Below are experts of layer 5 (counted from 0) of a mixture-of-experts language model. Rows are named router (the router's row for the expert), up (a neuron's input weights, with its number), down (a neuron's output weights, with its number) and show model dimensions 0-191. Each number is 500 + 40 x the weight over its row's rms, rounded and kept within 0 to 999. Numbers have three digits each.
After each expert's rows: a language model's description of what the expert responds to; "gets" lists some tokens that make up at least twice as much of what it gets as of all text. This comes from a sample of Wikipedia text that the model never trained on. Tokens count by the router's weight.

# expert 1
router:512432512474527553529485506450477427505523456468460466519433444493527425496485514471458487462513497525510556464434515526471494537519478568430517544578508567494432525452515462631477505482477465544415524476524507499525527531467543521522511546486544446420466504513506553461539522571502523470440554489492490582472432556542532497525557461466483525394467494473422557564503484540481504479545488458531536532516526497465517440488514525561483497520461513586490570531494504476507514491506578585541424460556495484523479498469508582426527499498421527496475514539487554471528482485488519473
up7:498519558501475464440444451516486480500491505447442451493450502513516488495456536491475483538499560582554544518458492519479504534534487475488518520460550435522482512549516496503522496470547481569499431523497439589478455566528500503567506523503511515472474465457523581548507519589500528528427524462504468594549460516427558466457538599496511538514469586449472567505442463507462524507492511507555572487550583433410545516481539495536472481422443452430546479492530495501496549512547537514524463469578524475480439475471519453511510485435508406522475460541522554518512553534485525481
down7:514419509517493469469540539504502508457489549555535535534518500502477421443526507499477550512514511486584460487479493469520488515505487421437519459474501507444547505455545490430585558609510539528507525433511484424517547454525563580480471468550501460536526486494472501538549483527531467488538491518467481495453518553537469468480463564496483444419524483486454498489473544555567527519520500532426475555561459516521577426460524491422453504527606492481528513486451482533556495488466456506556405462466557513457486536430525462563494415525471449490518510500504526558526520468524530425
up8:478499559437440517493464448542451502423526541497482465528550545505526545450469544523554523431554492529450528573556516519490506556504492592414480511482505506551447537470483517492532502494548453522474576519567477483506482467496448522438393456527459508439541528537481518471427484587559459484486490512571540506492489466471470466498540481509531520509454541448511501450551477508415476535495461492421460555521448509497547444487484497518525455527530525474474530561475512516541467469473541542531534475506487534516554580518574491513495437469483408557511503448509536391523452509429490538
down8:499490497553466494484530501482441559404500531509518537505518503421544488516546556494487496448518425495510575557500503533528404517551466481497455486520434583472606451533463526470494534517513524510531527488514502581446448410537516455449474466526491523563489455506469496446484531444497469535485542593547553502424484520473507457486500522478498437514478514482500494478463547507558549470515375522538451573508499450484455516505524528487504528524567546523473488541467550442492457418434505507501482475484504483512442565464448514529527458392540454525547567496471513529528525548498529536
What it handles: Closing parentheses after acronyms in names, e.g. (TIROS), (ATP), plus brackets, quotes, percent signs and scattered word pieces.
gets: ")", "\"", "S", "}", "The", "E"

# expert 18
router:527523527406529431548515515490516398437529541480465491502440445465444484550484573530485529419494503514506546480434529508487427519518470542466437471493468484546491565482497524541480501532525527469466481411580582566601469552457472486464467491457489459479475496576545478486500593580545533449502531501460572550527447494580493498493533527470552553421458447547530578462548454568471489526543459522471554574486500519514528555529500502507456509524493480498497492536485460528464540556516498513505511473536468530573535527451490525452528463500479485504467515555511504519528491527472562518
up0:462471515472561459537513476507492499528575392430482527521404526470469540567429515509501447522490455492487475454554524520539439564614502558484575459524449522570522471517551445530481590506493471511489496468485498499531437424477507488474491501456496517450570571527497464505546544555462558450471543467514461553535520468556415537506499531541518525471511466482518548508464430481515565490502503495501506573536506515527497513531486451518479453528466487483475538564563520506439578506550483496489510439440537474519497523452546467482490564505503454487515495496446512457440430549528421443
down0:512525485522496536495565512601514528425504439549471502519509514473465482509516426441549545496492504523487481545518505452496539468412553460494491444519487478496507550512513484505447514532473548562507524577537501543397486514536532489485482430489510428555541555476530513531569458454507520450468568542537414468508508492467528451474515514560568565463519478462521468492544529532548504482491496485509441555493542528517476520508545475428445446464449406497492468538444485517558489490492430576434523506480474545566576482478520502494421426439534486488576539446536539447507501501544508425
up1:434560440520437514505470460513459542499446454455525488480473572478504517524475507431492487462553495443465509561495508537440487585494536484491480464542458503488477527513552462498507506455420439587494463553517483491575500454528462514445524527548468533436440438518543486533483522469507463489557448446555570508530450537518538524533493403446536538516533474536485479495587475471458525471482549474511547560448540559510495486523520536583461531530476436503467457491514508467448553432476570512522432501501538500446520420463451478470502466549564465524490412465524538564546475491542534467
down1:526531510562411507473493516526587553517460463415570546535479550488514524556480522478560543492487488572430542500521463449539509488544485440545492480507501513484530554527500492460549443534455475481537484499487607488400456485390445464456475486424512434494543479456500443497501477481456503520500482486549531502539518471507519496524496510485472488451483474500459533478455517521480476442446551452438573478501523503538480474483526553491511474554501521574494488492524463533510558504472487526611516576491514499502479452498486510660379510532484468471499476512516467518542470491564506522
What it handles: The piece "on" ending names (Fulton, Stanton, Lesson), plus word-initial Con, Mon, Don and com- starts.
gets: "on", " D", "ing", " d", " M", "en"

# expert 17
router:500516520421510572588513523502486485472511514448441453489416461459522482521463504448556525443490502498452588468477494508471509468494504544437422488536531494456430540532475480517529531536522465500388454458437469501537478514535488488454487484554520513467485506473576519492512553563504530508548504413520545484470417445527516481481528477472537477527508600501515510534538447553438462537534530528494543560534558515419514508495544520511463475532504525534517509502523412495484550542455569525473506488527507422583532493474442483419563508537420506517478476564500567465562471498438492461
up0:479498491466457517592479467446436456509387489482479472486455495471513489518507473569451492541493474563507561503493511468531509498590501519484501357518536488558432577542502425505517597516451454506452520558502480489473524473505565419441460535524478534520573502515499528457497512508514477444509482438568566513502551485571542500497550502517493449490540568525484526515487503463501506518527536517498507506479469480432472516434508488442483507446457565565447498514452479535488594504491535503458406497532504490478547509440546558527535463546455512544557467577470540545542504491492535491
down0:526506499534501476591475490502481568531475530445510514550499530490481568468503487567486557519530502440455469471528460472433461462595470387509504463485493502505433451490544491434508481542517527551534529479506505513450522503488515462508500524458519505491459549521460508444470523511590534437562446507553542533508486474583524543498480491547506517475527557482486520543467582446421525504481519432533462497419475470412478434534537505487498474506473531534477377492502550512526493490515544484521518504505499560437573480528553502578512501355511543545531488454519525539462477499530514433
up1:536441539474535452534595514584461529492512538542487525571440524543522482468485481515456545541505472563473472474512520438433432559425494493533566493519536507492460506498500492527566514534550533474420450563453461491546484499551480459539537486490477525508420522462457525496467515490492551571451484453511455529459506581500499485494523431409519482534426556519455526457492412438412498468570505442492506521527510531489530580451512504519518546493489460476561490497511536497502539489494528517538514512465506444550455444472539470492569525492445524514445467598501503507484616453489506469
down1:549468484524480530508433541548488473470479474496417575450500488542526536509471516486513546450498512505616538528512516499520441507442581494490501477528549425473437550543583487549544519541602506563514479457469432528526468529470480460497508468456501475514437536483503504495483494433459436487441512430485559520425494524506475511524551527453555467474447466493525447537529443434518506425529481451491536465533440457570478552442579484582456506516507567455519509511517497509561425473452485468500465532518484484509536499490561460422434490543536468526522547523500518531459525448547508547
What it handles: Opening parentheses and quote marks before units, glosses or roles, e.g. Capacity (MW), coniferous (needle-, Tirinzoni (Skip).
gets: " (", " \"", " l", " un", " g", " at"

# expert 3
router:457427559496476517560505488512501474515551496512484473467449404500457461531484538540493443456525479572523515476434504516469496501479439567466503516520479535488525514490561473567489402511482488496434457460525490479484454537511572461520518514547483490446495556519532511477526540544527604488547562416459529506485378579532451487509545451523529473434506543472554553484498490505519446491587483517491529478476572545456458542480544477583457469499477511482528469541534492497490556516545590503469420530543472469554516485517542538411593460499472433496450474518513496483518495512445499482
up2:421441466512538570460465443556493527484535424541468566483495522527541525600491442559539475475482516456458493461538540531480476531515529507500477470535555498431488485487508530514434480573436505502481491478500501584518484436454437485436570486520412491510521543492495490436437476508510513526490526466484527504450478559536467511519492514558575478520484455586498487482481506526508457517491522554492540463538477493512464462528510512502408480532430562486506489647516480532437459476543545451530515571608583516459503519502513476473527455479471488515559512481582530461489475455506461508
down2:510498515485449542522484533532488460462403519531506492531513490458501539469473562457491456507491404502504535486516558530494497439547510460438460547436553461589445473495455499398456567502476423527488538469606448465571520568537442527455514387516514471481479534539517500445499467486502549516505568476511456493518471566552558549498548513524487519555510560529463431473464446618550452423455488491490498516497462484490541471489473551521554488519521485457531518482561537494498462495487524554507442514452460446446477552515469514548497540546512527532475505543506504453499532463551502542
up3:535462454496489497478464493511520471534529488491501533527481498576530469532571492432481459514462469518452548485631483483463559568497470541398488448493502570505478479486501474516475519574500425531460548421534541518490485487414508496478474500531455556420472534551536527488533482543500519459573500498489511587500476459508414555593515487546519490498498442484476498455507500506502451523516444502462485514475553585533479572547524481520503486537511472567437535577482471456503562486475480586510557570431515507471506518471418507503525518547536477468488508500425456463508401487529487459
down3:537476547509520584491545513545488474461392522463420496485467506509526461494537481512543491499480454552576502534536480452479513447500539535510466413508566426483482518539514524539481514498572541436493455513575526490564512518529501463530493424522514514497436467437516511524486557437497499489549531425426462441492551536492556531485564485578455551499495504510467485447532484496436502516405470479510545511400440514455439464485489477447577566555506450531524500523518488541470547548492527517427566508508529472503499547530549525523445538471488440534522491480484572549475560487449531449
What it handles: First tokens of cells in sports-squad and asteroid tables, often position codes or capitals, like CB, MPC, MF; sometimes prose articles "a".
gets: " B", " ", " H", " b", " L", " G"

# expert 25
router:502566515456493538525513499526493431472505429501454512453510473495464440478442557503538448433460556516472520497457455470484494502506479509477452526507468576509423515435533514577478507528430458476410534446514419488564457479535503525521570504550519414482484502471483522494542568525513552487498527476559506512516475523496461494539472529485600520508353513473535542499473429477472446495500531554534471508507534525530461544547557495588494520522480499528461431519523425566520510585554464505546403491514440477496538474510500498425567487507454494455468490507483523518548524479543558510
up0:497507486521492511489584491526525449510529494476461458445516445435450498513563515470485553496425456511531530586551458492498495555466516519517524441459458502506437494454552463519573441575468527521459447486483483548523499519481475452448517493516576538496516521546465436491485548498495507476522538522551541539465469549522452493432581571505605487530483490529544503556553496502438582515481494577430462455608504571498534501502485482482536438471525438449457487512577561536490500480477535455530423459505488493514537509452525483493465464561545498485474557520486510478548525487473445387
down0:459536500570495475385517439514552451598452504451527447442522537522474467465487485502498524551431518488550530469526483506463470516543478509492497530539458517494491476435532426527484457606474572495506520514489445517474470540518396558545531481523515521470539474520382514524513595504509484492504464546440542552491492499527530502435466550486503490608461517548516457520493527491602562512445491503442469510476534591516478476516491506459506459478507526498493481470545512549516482436529498457467491513538469487502496502485458445602401442505443505481512520491532494508484528414508534529
up1:469511468529513559481565466522564544530407446441487557527480452537567530572462498525542498442497528519536529550528553453469484520568478501489497472550542525457542497559427614591485512460476526484428577498570500524465521531487525506496510474521501472518479573470483527505552430488509463521465493448500523476511421472496475519511479519496483478464458443540558497498487523511519488516509471525454566576469501472518425460471511437491424533397475538519504455519478519549484485546459507474478475521526566439608562535444488499513515490510506509471487419466509587419493559502498478465
down1:576460516473517546510549599562566454584468466504448518501544525475571501556483487551481401524529497514503473534439521537466498583424441459523481527498445520561459526511517496508482520463495536523541466478500533439529479501573499523537552461468481490543473520468494492471480581482461515515530503481575513491514470576492527508444453391512451511521493456516525513461442463494532541489501501557510533445482498531531464468469472501500467492503513477525462466428552476472542480485443469511529504528498531485494555406481447411587395477560491438491547522488454570455526500521583459504
What it handles: Prepositions and "and" linking phrases in running prose, such as in, with, during, against, by, after a noun or verb.
gets: " in", " and", " on", " of", " with", " for"

# expert 12
router:529500456462512490515496509477484449507547474481480466590520404510478431508544438465550402427451524555539551446463532577540483485479555546457525465543461489554468610474472558615494530446445450549402429428522526512514553509554559507484531515517504531471520560488499495513451491484490518478497573451554469508487438538528483493500483506469511586509507510495550582489532455449493470494545554535483519470532554505457436516515520488461443498495430473454487485514535520478470531475506504500545456489541495499501485496432506478457520552453500498493484519520475549546545540547428424528
up5:487501479553476528498533477457511483508524466450507404493482480484454520463379494514548532464499458529486545569514460493489430498439489494497454504550492489444486523464546512554499547517477462456462470513503439519543497440556512536521493526574445460419533489493596431409551575515547504492438556437556506510472478531555521466462563493521528453492515513550541526596531488461486447515526524440549539550461512533405531519581515561528403526425503529515531554491470517469538513511451463492524507527471567531459483458446503502510503470503520535589501485429504504468516560501486503491
down5:504493574476557522482442523478532504500566452473505494524462571455488529455533430562503495399471460505479482534465498478426497548479478470522478569553543518482491555483547516468467543516537475481387503484507478572582482475536552524513424505528538559466538480495519470464488476442547509534544529525403490472541515497409517502550537544549469539536486457558524435483428458449515505534513446557473460541458573526477488502547556512482500457538506543553515446422457508563544504487505519439465476530520483457511494435505405522437503483551451511484521430557526542502513518443461487494
up6:431495459472495510498434534476492460424547500555471487470427441486555447589528563464441444570500558504557547485504469557578493585564467517541434492498499429474496576502447530509459548491447493469496484485527545496468478451441495549498453479434458573481504485486514565531541515564498461423547529512510550524521518536573483532501474517565537506470514536493558471583479509452490523525490449492465517507482447573519485479448510465498469496455428496584570463491515528497567512530470464505527448553490484497525480562436442557485494469532465550469477492450538481480559525554476482472
down6:477447441453432516523481488468486534462469489479535513534498429471522437495637595495495487441467448525518483513454474485540469471452453455504460472486505500537471558553544536489399483505463576562536531463379479538462516460512564512447489455478520470499501540476483562542520502504421485413534551510504469477441528518542444531539537459462433475476504556487505526485452547501463571486496473482500553537502467521491509511513569518397534523515509601486575514505506554517546454531467493458490487472499535541521541522530524596510503485454506473525569503519535482458463552534508500468
What it handles: Second or third pieces inside longer words, often after P, p or g, such as app-rop-riate, emer-g-ency, subp-op-ulation.
gets: " P", " S", "g", "p", " f", " p"

# expert 4
router:444493522472483499577457523491522425414540427449481513519513398479520475551514516496525474506476487525505551495522443475555488506511522570427475508537515515461516622427519477536502439521488484492431450415513539477558521513493532560550493520521526459486442547485486513452474542530518564554485578482502576532517409550505494462595511556466569497367482476514488562537516446525486481455587468534468536520494457516484488487534514536541472535575516550510472464538517447475492509508559510529499458549504451507497473542534528500440593470512514536521472536501494484524533458510498516484
up2:513509585524503485540437433507470494541488467419507497533515464583509459479512477506486506497494521473532554499501522480450485510457500565490519482458523515509523572366448464505497539539514534487440447479517609442515490441496526504574486515554513517529472512481469492460439549517566527473415539547554501526477566467538503499565455500470518513486514501504522530483568489493468514491437497519466531468465442507501508477488421523521545476467452487480501452602513543525469589452469484558454519512424529501512492581517497590516523456532400500567474537501539448476570540439495536573
down2:519445434434512440552465458507508496534497480559418460496432525528448526511519468526485494556565479424489461567501530498475491432494506418577480506543490470506505493460604509579566573436453512446420436567426509532446516533456520530547558482474459516444518567530525474525497565477501479506456513462509474593455526516429474508500476572524506460483462518510525504561519497549474566480457474584470475373483537523465507514485570472506461487506506510534485483508512422512440518515529492541519492527491531453512491518534527454457520461526515513479540491569514543451499518472502547523
up3:506547499435498533450459580475518489573529521483501595483509507450492444435419535437479514495499478476491413568534418499438457499492505501472516484485484532549485468567399520528520537522498461517498538431469486523515502501424528434543478503506445469460587555498497509451527493477537505541488505542489505498402489526479507505458510489513608577529528502378436484523509502483477511463514544580485507466541508505509523451436503508521495525521553499489486456541451524520542473485527414430558483549492564517487530524542499462432475458525575484552546551473484509419519477458540516498
down3:498573546550502456381484419495514510479477462547515453504433492489447455531491461479465429455559492523536494493524572509464511517510491510484451543590519501502570453459522512488513596496490546495493470472411521476466534501529461495478475482507461543539496403549529523521480553541439567482511397444507495553499482524528509499513462522500488486499529513534520483502505528453495439536481598406517527538465510523536508473519523422474539484503453558549562504504468512524482423472603533452445469456458582514524481554448483490509514513560409497464543488547548486517487502547450533527
What it handles: Single digits inside numbers in tables and number lists, e.g. 2,91-7, | 1-0 |, plus he, she, however, any.
gets: "0", "5", "6", "7", "8", "3"

# expert 11
router:523497483462457500573465509463495442484520453484481490524387463517487491504506505473466461443468468504481505461497496539504486471559466559475478526559511531492530528486533463537490514517387484476463522423469423504560430518458496523503529534528486503427469549491596465490452486557545562493543536449517567544533468544511527473546549539522510564496428557485497545488456442545457520481529531502538527557537455525452479514536469521603476496502482523440473532470559388500490505462530477460491495604503478465568518521483488587458554492492538469565518466491477539496598553544538529455
up0:532518456497494548496480444417463479460466543509491466476470503384465480494499499424533505508541460476425580584472541577547521551465496517432558475462431539459544494538493503486489484539473515453517493514498511487532526455440573466478591553528536522484564520525475488509510526503529468479464511537500531481568472541559534483479522540476481487463491466486449504526453440503477517537517444515425483550507528534428545473553488571506540496534522473460501552448505521552421469531510519580480445495572489591548448447548515567453570582457526543470535535453514509549483547556505516498
down0:474515512566480439539481513451488463494504539522515495457522565500537581527500461496458503527431516449425419490541514542511471548510533496489559440525495442525519499520569481492461521475495578501618424456471432473516517503507499505463483578499493489482534491507484505479426493473552515477479504570550479526470504589469478518463479490548484569456544530440469418496522494504575507590427453467474510513428531503438501442477486455516474484513465537499443466552518452562528466619501507513522536534540452566441551487478526451604438483559506535519530494486520497523505518463484538451
up1:483492507480521576536507562511506483478537536458501516457468466490543457519469470519496542495570455427503488526484597527474510541501490479457483525452517422458423525430515530527414524499535557475542494408514477460462497439439526552534520511533470492546444493620542488515541534448465483493484465529450560494598452533466504382503464457506513482465508560500547535496555557593438451560548466438445473498517528510462461484509481453483428493545507496502525472576481509443511488520534510526443515527507416515428434530504485535500556478499436539450483525498526518486501525495534541513
down1:587537485482494520447495540521502524504475470511488507477495536524430485446479427523539555521482490455438516502520485465552522478385443465527530535562455535516495531567513426480476503544534427457595512503503465534468413506501496457524546525514494498470523548425492580467557531436483505507523485538486519521508517560548540498475507537534580463514479468484478437537461559495519548545444454496458487510531510500414481458571440546521506481411580486523470500558520421484444444471507464484518489605545474477480520467543485520491497451513519481546481570471466535559528412486572520506
What it handles: Common function words mid-sentence: the after prepositions, and forms of be such as is, was, were, been, after subjects.
gets: " the", " was", " is", " were", " The", " he"

# expert 22
router:437572546417469512541566488527474435525475461423498556529415379411474422494538470513483430504418500562506483509475506506502450571523482558443470454490517526562491546470471488593441515555448441475444483456491465548498505485480506465474479586587519494487490558530542535465519558568532517493478564461520555518533446472520493505548518485474502574436493502486499583486522490583499538464534544526478485488480513539465492501564514485530434527481541495466487465512540465520455513473531526526480460529455486467542573506461524493488477507494518446560457537516475541431517494502501509517
up2:553517505522498472465491537511467512524528503574451457471490446499523581458473573438512515506513511532535552472598503465454568471487537515491474521519486513504378494414600568534514484493434485515517432472526501462482457449463580487491486510424524533542490450451459571577536529488494457396506504514480507453414499511546489460507517538514594466447519496545464474532507510502451528574510519482486511478546508483469490520404540478530555458525387580523514482498517478514467469517530584535447465504470490438491453555523503469493493453559467528517451495504498499557510523477503499473
down2:502570491537511511520535470507490536534532490510459433562509460471458527516488483452542508566457453476508528549528396498490509475497526484493531534539477452546505496492524513486506527466490519511572431544568485521486429510436579451445422534478535497488468481511476538487530602559481469546456525518614490493488530498504433555529495514431462550490468473549423402463480469465474484460533531489490504421525476501530506493511576458467584549495395552564438510461483468560548530576464462504502463496472466476442536478533496498485444549517564455548482422466539503537538496513492486535
up3:542471568499543501511453496522524485471547534574425522559527525384510488513500553478553541469510531435502567441493522495455444431477546519434524588477469498484524519515531447477487475480501477529480457451432527438575458489477482489541545463504423486448527415495481515515506442509509554588480517468570492512524472487504465480485526539589532570524514471436503470492513489529510527429532536538544509498559473452401415522452547473484563565532560479489471443511614521526561485562522522477493452534518516523541470477526539534490537466493496518499531508517440441530498533522543510487
down3:549527434440484516485425445454497498454460530543509499483480527500513455505537549445547462469531527490413541516522546442479512500509485511490481472516489506521532540557560562486517521519521434534447484519504519429469455457522451512471527521499419529554518492477504446519544505499492519478545471484570494495496460508492483497503468514529568559447517454495577535502584464404477464485523472440521521583507516540427519545474488551505480479462528569450506543452620501511528498523480495359481518500510567527443512520484513490504556445488459545491463483523434614477566552545454422501
What it handles: Pipe separators in wiki tables and colons after infobox-style field labels, e.g. Head coach:, Known for:, Membership:.
gets: " |", ":", ";", " –", "at", "="

# expert 21
router:464456486407492438559519503529482508461464452504406519474458459437528425555488527473468435473405478521497531421489498553512467477481546544463445574481498511470485506471480528584470577520472439543433542497490496412543457507501524538448538492470482553495509573500501457501543537512521541437571576491500541532543478525464525559576526468528542468435445515495577574535590482464538489489563497490521475510511461448469477498554489511542444509525524514477497462517516497587479483558499506562556501502461513457539523529495493462431555453565544481532435518513542516500553495488496502514
up0:500468419475463574477451512520419500468572480479459484563500442479487499443431512589510545465457480474546481524510462475557484473538481482533509533420561494438500578484541513513476548487500453513505554466559413476538523489487551509497473496429528502453551574478527489537444564468540494475479515480572576475579452545462542497522478487562488526467500601445563519515568487497501556459517461482534548493479533514505419504576476513567543480470508481570526456431502455526432490521496477549482480505482529400485502541515426490514521522505486506471489532513565441483534543542471534483
down0:477467500495516467418550474501461519477460487448520481508466476552481493564557528414462505453499462465494502564522504507493490509431497477553447531493547480487527449465489551520523504524507501476539510484440491489543498496537519507443519497445487567476438426567559511445631472531508518549586484521573511493474541474497509505549504506483501540445570498545482470533543468516595520542462427536538511460524487566453481561414475506548486478493467502510549481528457478479584488542501551529487571429530475510498520547406477523512479509516453408552481510510533566447504514431488386475
up1:427474512457473473491585515525561429454508532545505543543467483488548459558563462468425490442525475536488525468534410420525485508461501569530370573516506497538458461478505532516489506518475454505478534505510526505486532462554490451513521551587492490483503384451486509533460513511542490466507495506456515543518497529466456496525552555467551582440410505444441476509523358495553509417503511460478513528413510521484515517501513457460501514506558517524467506500479438516559496460540487498522489489477533502511597450537495538505517473481514536485524540519486556446496513561454518483
down1:461466521465465484475521489508506474539524522603470460445469514499524455443504521497443528495466543461551507467490477489432563544452474449565563489564500472553505528538563532594495415519505546446571500519460470477520540490519504545472529531460499484501435496557490462447460494504450576459485440498484529603523523527515497490434475461555552493493558515518535430525560567505493528444529498442538525486581402592558495397496521446540456544487459471515498457487519485565494503500492438500498479453466518538467485528541540517563491466434473536543436474464575488491505497478524525491
What it handles: Word-final inflections like plural -s, -es, -ons, -ed, -ess, as in devils, floors, remarried, tenseless.
gets: "s", "ed", "as", "or", "es", "is"

# expert 16
router:524518523454493495517440516497458524509447510504488473521449395526511465507520570454492450497503575526465560506473460455455458499464482486395536507455534559443494568502511457609430488494449494464425517501515557470503502524534540490473505500492529519539530474532472535444435494458511603447508515438543528480509476549550450513517498474450549535413475525475532552507467444587527452448517458546534520533513466523437577440496565449519473522488521530435487492549506413467506519566555563539553481489476495563532487510505490516455523520489486483498480521513537585418562542484546498486
up5:507470499443509479557567516429407518533454445501455519462423497468536474487473481517493497404528547450451465416503479578443462460547438518501433560479548538515530470460504490493538486466488512479492451470498498469551456500466540550427560607529562487519557569504494517425479608495463528483519566517529515504526519511547442507480503552542559553455472490484556490474485474509512491520506534576474486495526581473457501484525500541488497447531496489444497468556493391481561454457501485539488485517493430522547442544426461551496537521531540537420493536489519501483502485464494540484
down5:525490553428500473534485529420523513438474559493528520436515486522528477457483518502360474519499496529420530483497498475551498467511557537500479438517505471479474510563494490565413527487497514453458444552548549541515496508416535510462515509464460542508537515466472463429531494485551529523546481464478461454478511454539508537555529536488453517515548545564494538477437485574491489449548531488497559521484509489435558584416572568529498434495475423542583527467413509468558423541505480587491569495498547543502458536465541538465456519467496504513436477495490518514531491469506489498
up6:446489468467406491465472479561474432445486547523435537574456524536464541448452465545510438463541578566447531430503439564423530542562501625502499557491484493507497516482552540531508484523483483521481519511523549520556524494552483483430402560432518509502495521530573453519483586466570485415512497525596553507501513512520487503487516488454511506504468520483536505512519486553513524508508424445472489466543510491535488440549513513473479409439514525492529481451454431513517439474514488486437507520523503476537483569505489454481492551500537545513460534462504475483485487585515485550
down6:446488444426514500529491536464552476500469532515548517457557453476445456468525497554483520480532450519478544544559523514530517500524474486533548473474516508479565543541470470489507482510465488422513441538473482460500517520493553397473445600491489554512480456540474506454489600516461464435547487477401520449462460471425500480516518504525466520524498552477509507521461475478465542507482510502491532506511569481519564570545541443564525489494561465549569502508531431421555494574454529480409472507599544410537480489474442491448549532532473484444492471502542483523521515566549563494
What it handles: Syllable pieces inside words and names, e.g. tut-or, mat-hem-atician, photog-rap-hed, hap-h-azardly, often after h or k.
gets: "m", "or", "h", "om", "er", "y"

# expert 28
router:520480533506509541558463499439529486467551521479476508529421394531466487549469477480501495445459453570500562470489514533504472506524497550494464511519488518519428605499487521551458485507463518524431516483515521532547441506496562483545514464521504514427446536536534540503506499497548511512501571436485556529509484477528520490578561482481528466503464526457519591530439481513424477547591473518446613549432550606449479553503492500498470466426460463477557478487527489505510561580528503564446459485499505466484475538443475459444564520498483480468454543481528472456551470469457513438
up0:493452466503530525499499507507495567446544408481532496512477449540489502491496513505527428500456485485510530549469495500516484522501445508510441523552461472481546541522512505552424559522424424493521508517472435419524513501431463465411503555481502575497426468498454548491564478502467573509519604521510506470473483557587448420500484468506485491503502544595556559527460436512460544504552482469531507530527548499494526557498599491455451492523486470468455512467484524477434539506493461549474528504499527527513523435492544515517564455528427463445456420492579528476515573530523483425
down0:427469551476545467570548495474500548529524417584510505512508489502530464476431461485467485527479528481468452498478482503491520491442509564547558522453527505503501514435525447481517500464447541491504558523425508463517497518524484547539555457508513434485532512467565515512456574568505484518494448465408467485428496501612564419497517403425541580496453468510465543536494478537525523537534512444499455557524489461448497443477451528478542501455507522564500501504504513505506496506496531552507546610492490523509525451511476530529511493534567534559466377564460523448506429482529493492
up1:524454459457507542546506417459520536526506471455481450473497449523518550425517575484591487500501514534476505462460467547560553541555442530499442546482563529468553518534498549484486551547451439530499559516464513486464564420520471504441483526458574437503533529510489518535421586490486467441465532438483540541553501547444488484503478519435462489506470472524518489500515473525500540483506482540543534540552499420456478532447535466531480533550496519502548444474522494513483541426502555536460539585567427504510435519470528600492525478426530426485501495498503454498507564513435452460
down1:524486560531518445474526482557536571582459467463592442469458478557544489559521514524478430479574565543498423489489476545513451541508444480441552473512452513494515516474573561503524501458492562460561503488480500499450509462513410531472464471496567561556522504525517544507457541437497488528498443489432522515475521509449560498543460565512531503523527453549569449556543495476422500389485469538456580423563496487435527490492460509501430472496465541487538431477519465512524470465481499526554496515484497494485496497526544441548546531516479488488500462513495456413439484487531556495
What it handles: First letter or letters of a word, mostly capitals after quotes, pipes or headings, e.g. W in "Wisconsin", C in Critical, K.
gets: " N", " K", " R", " B", " T", " D"

# expert 0
router:441511493448501504553478512484505459548537439456468517462517390475539468531477478517531440468474516546539467474476498474490540520506438567428463468475518470450472545502464533589464549497507485520470481411521473494488456503472555483483580603530535472513542526552513488542530519522558490522489531397511560505548477524523478453574540511450566510526445475459548602564515498491450448461562512536492537535571534507432432556493556459498475530451444530482492458529476505501495519467500511540558433547500485475477519470471471529446517540531415544550466478525443483457582478496542489465
up2:491516536462535530522480484429478508495510544475516489531522496552556504533507490527459492489501531573484490447537519484535452583527518557415512500461510524523570490497544488556457582511521546483447487427494464510522488442507530574452483594509494526473500478557491450472451457585447452464470534482442470488633539450567500476510467484457481509489542500513542526509487541506530424574511482444491512585541474470481510472534431544489464551530461528454524540492472489478536486508501451517472493522608516541489517496441547579509477483448479499470441433500400490531538454449582548455
down2:526493499514512474467515461509494482455545518540519497444487538520488533445450531510532493597523445516439508571495513471490501469512478427543460569456475527427507493486503464447507480535432437410595480580484481471533496541510492505542497485540555434473493536507485507483475531527482491530517466594501508550497507490447499503459522515462544499502524512526493493513501547491448529454530548504414537435560528472547482523495535414506505491464611510479454521487570516526486560466481432473477494539444497485423539468610493578506462501493542460522460587372547560554488485456454511523
up3:462528533534551486455477460476521550425423522525501549512535475534401491425517489579498439512451443515557512537511482520543467491509533522551526465582510483475498571453484564511527546520466539488465541511523578483546554544520483536505555487435494523500453542452516491456462451512536568481533535539447474424452484535440548423559475499521482469456518545522562512526482486590553531511558503502464521451522501535480487430512439443496454592517487545420522482568487505519561453482496447508535458467541454443520528568416548471464547496479513532499525479487520512463513470485454444471
down3:493485552547521519453464534429539475543508557512481470510481550500504489563453534562528465488543505429489508453522496501625479544479481465441438460545529406496510548450525492502482562514471463522451472532423537516504508427477455557492527471507425478495533485536471480490586515486500510527550472524491498498504519511486513489458480450469490489442497421529505571477517477557512475579554464447572491584482535474501490554577521529497502475568437459455541512521415457471554496537482520574553449552480525514521467522481519404488515505527417464441525533420550515505535436544500450482
What it handles: Commas, hyphens, semicolons, pipes and dashes that divide items in lists, tables and discographies, like "Midnight Tolls," or "2019–2020".
gets: ",", "-", " of", ";", "\n", " -"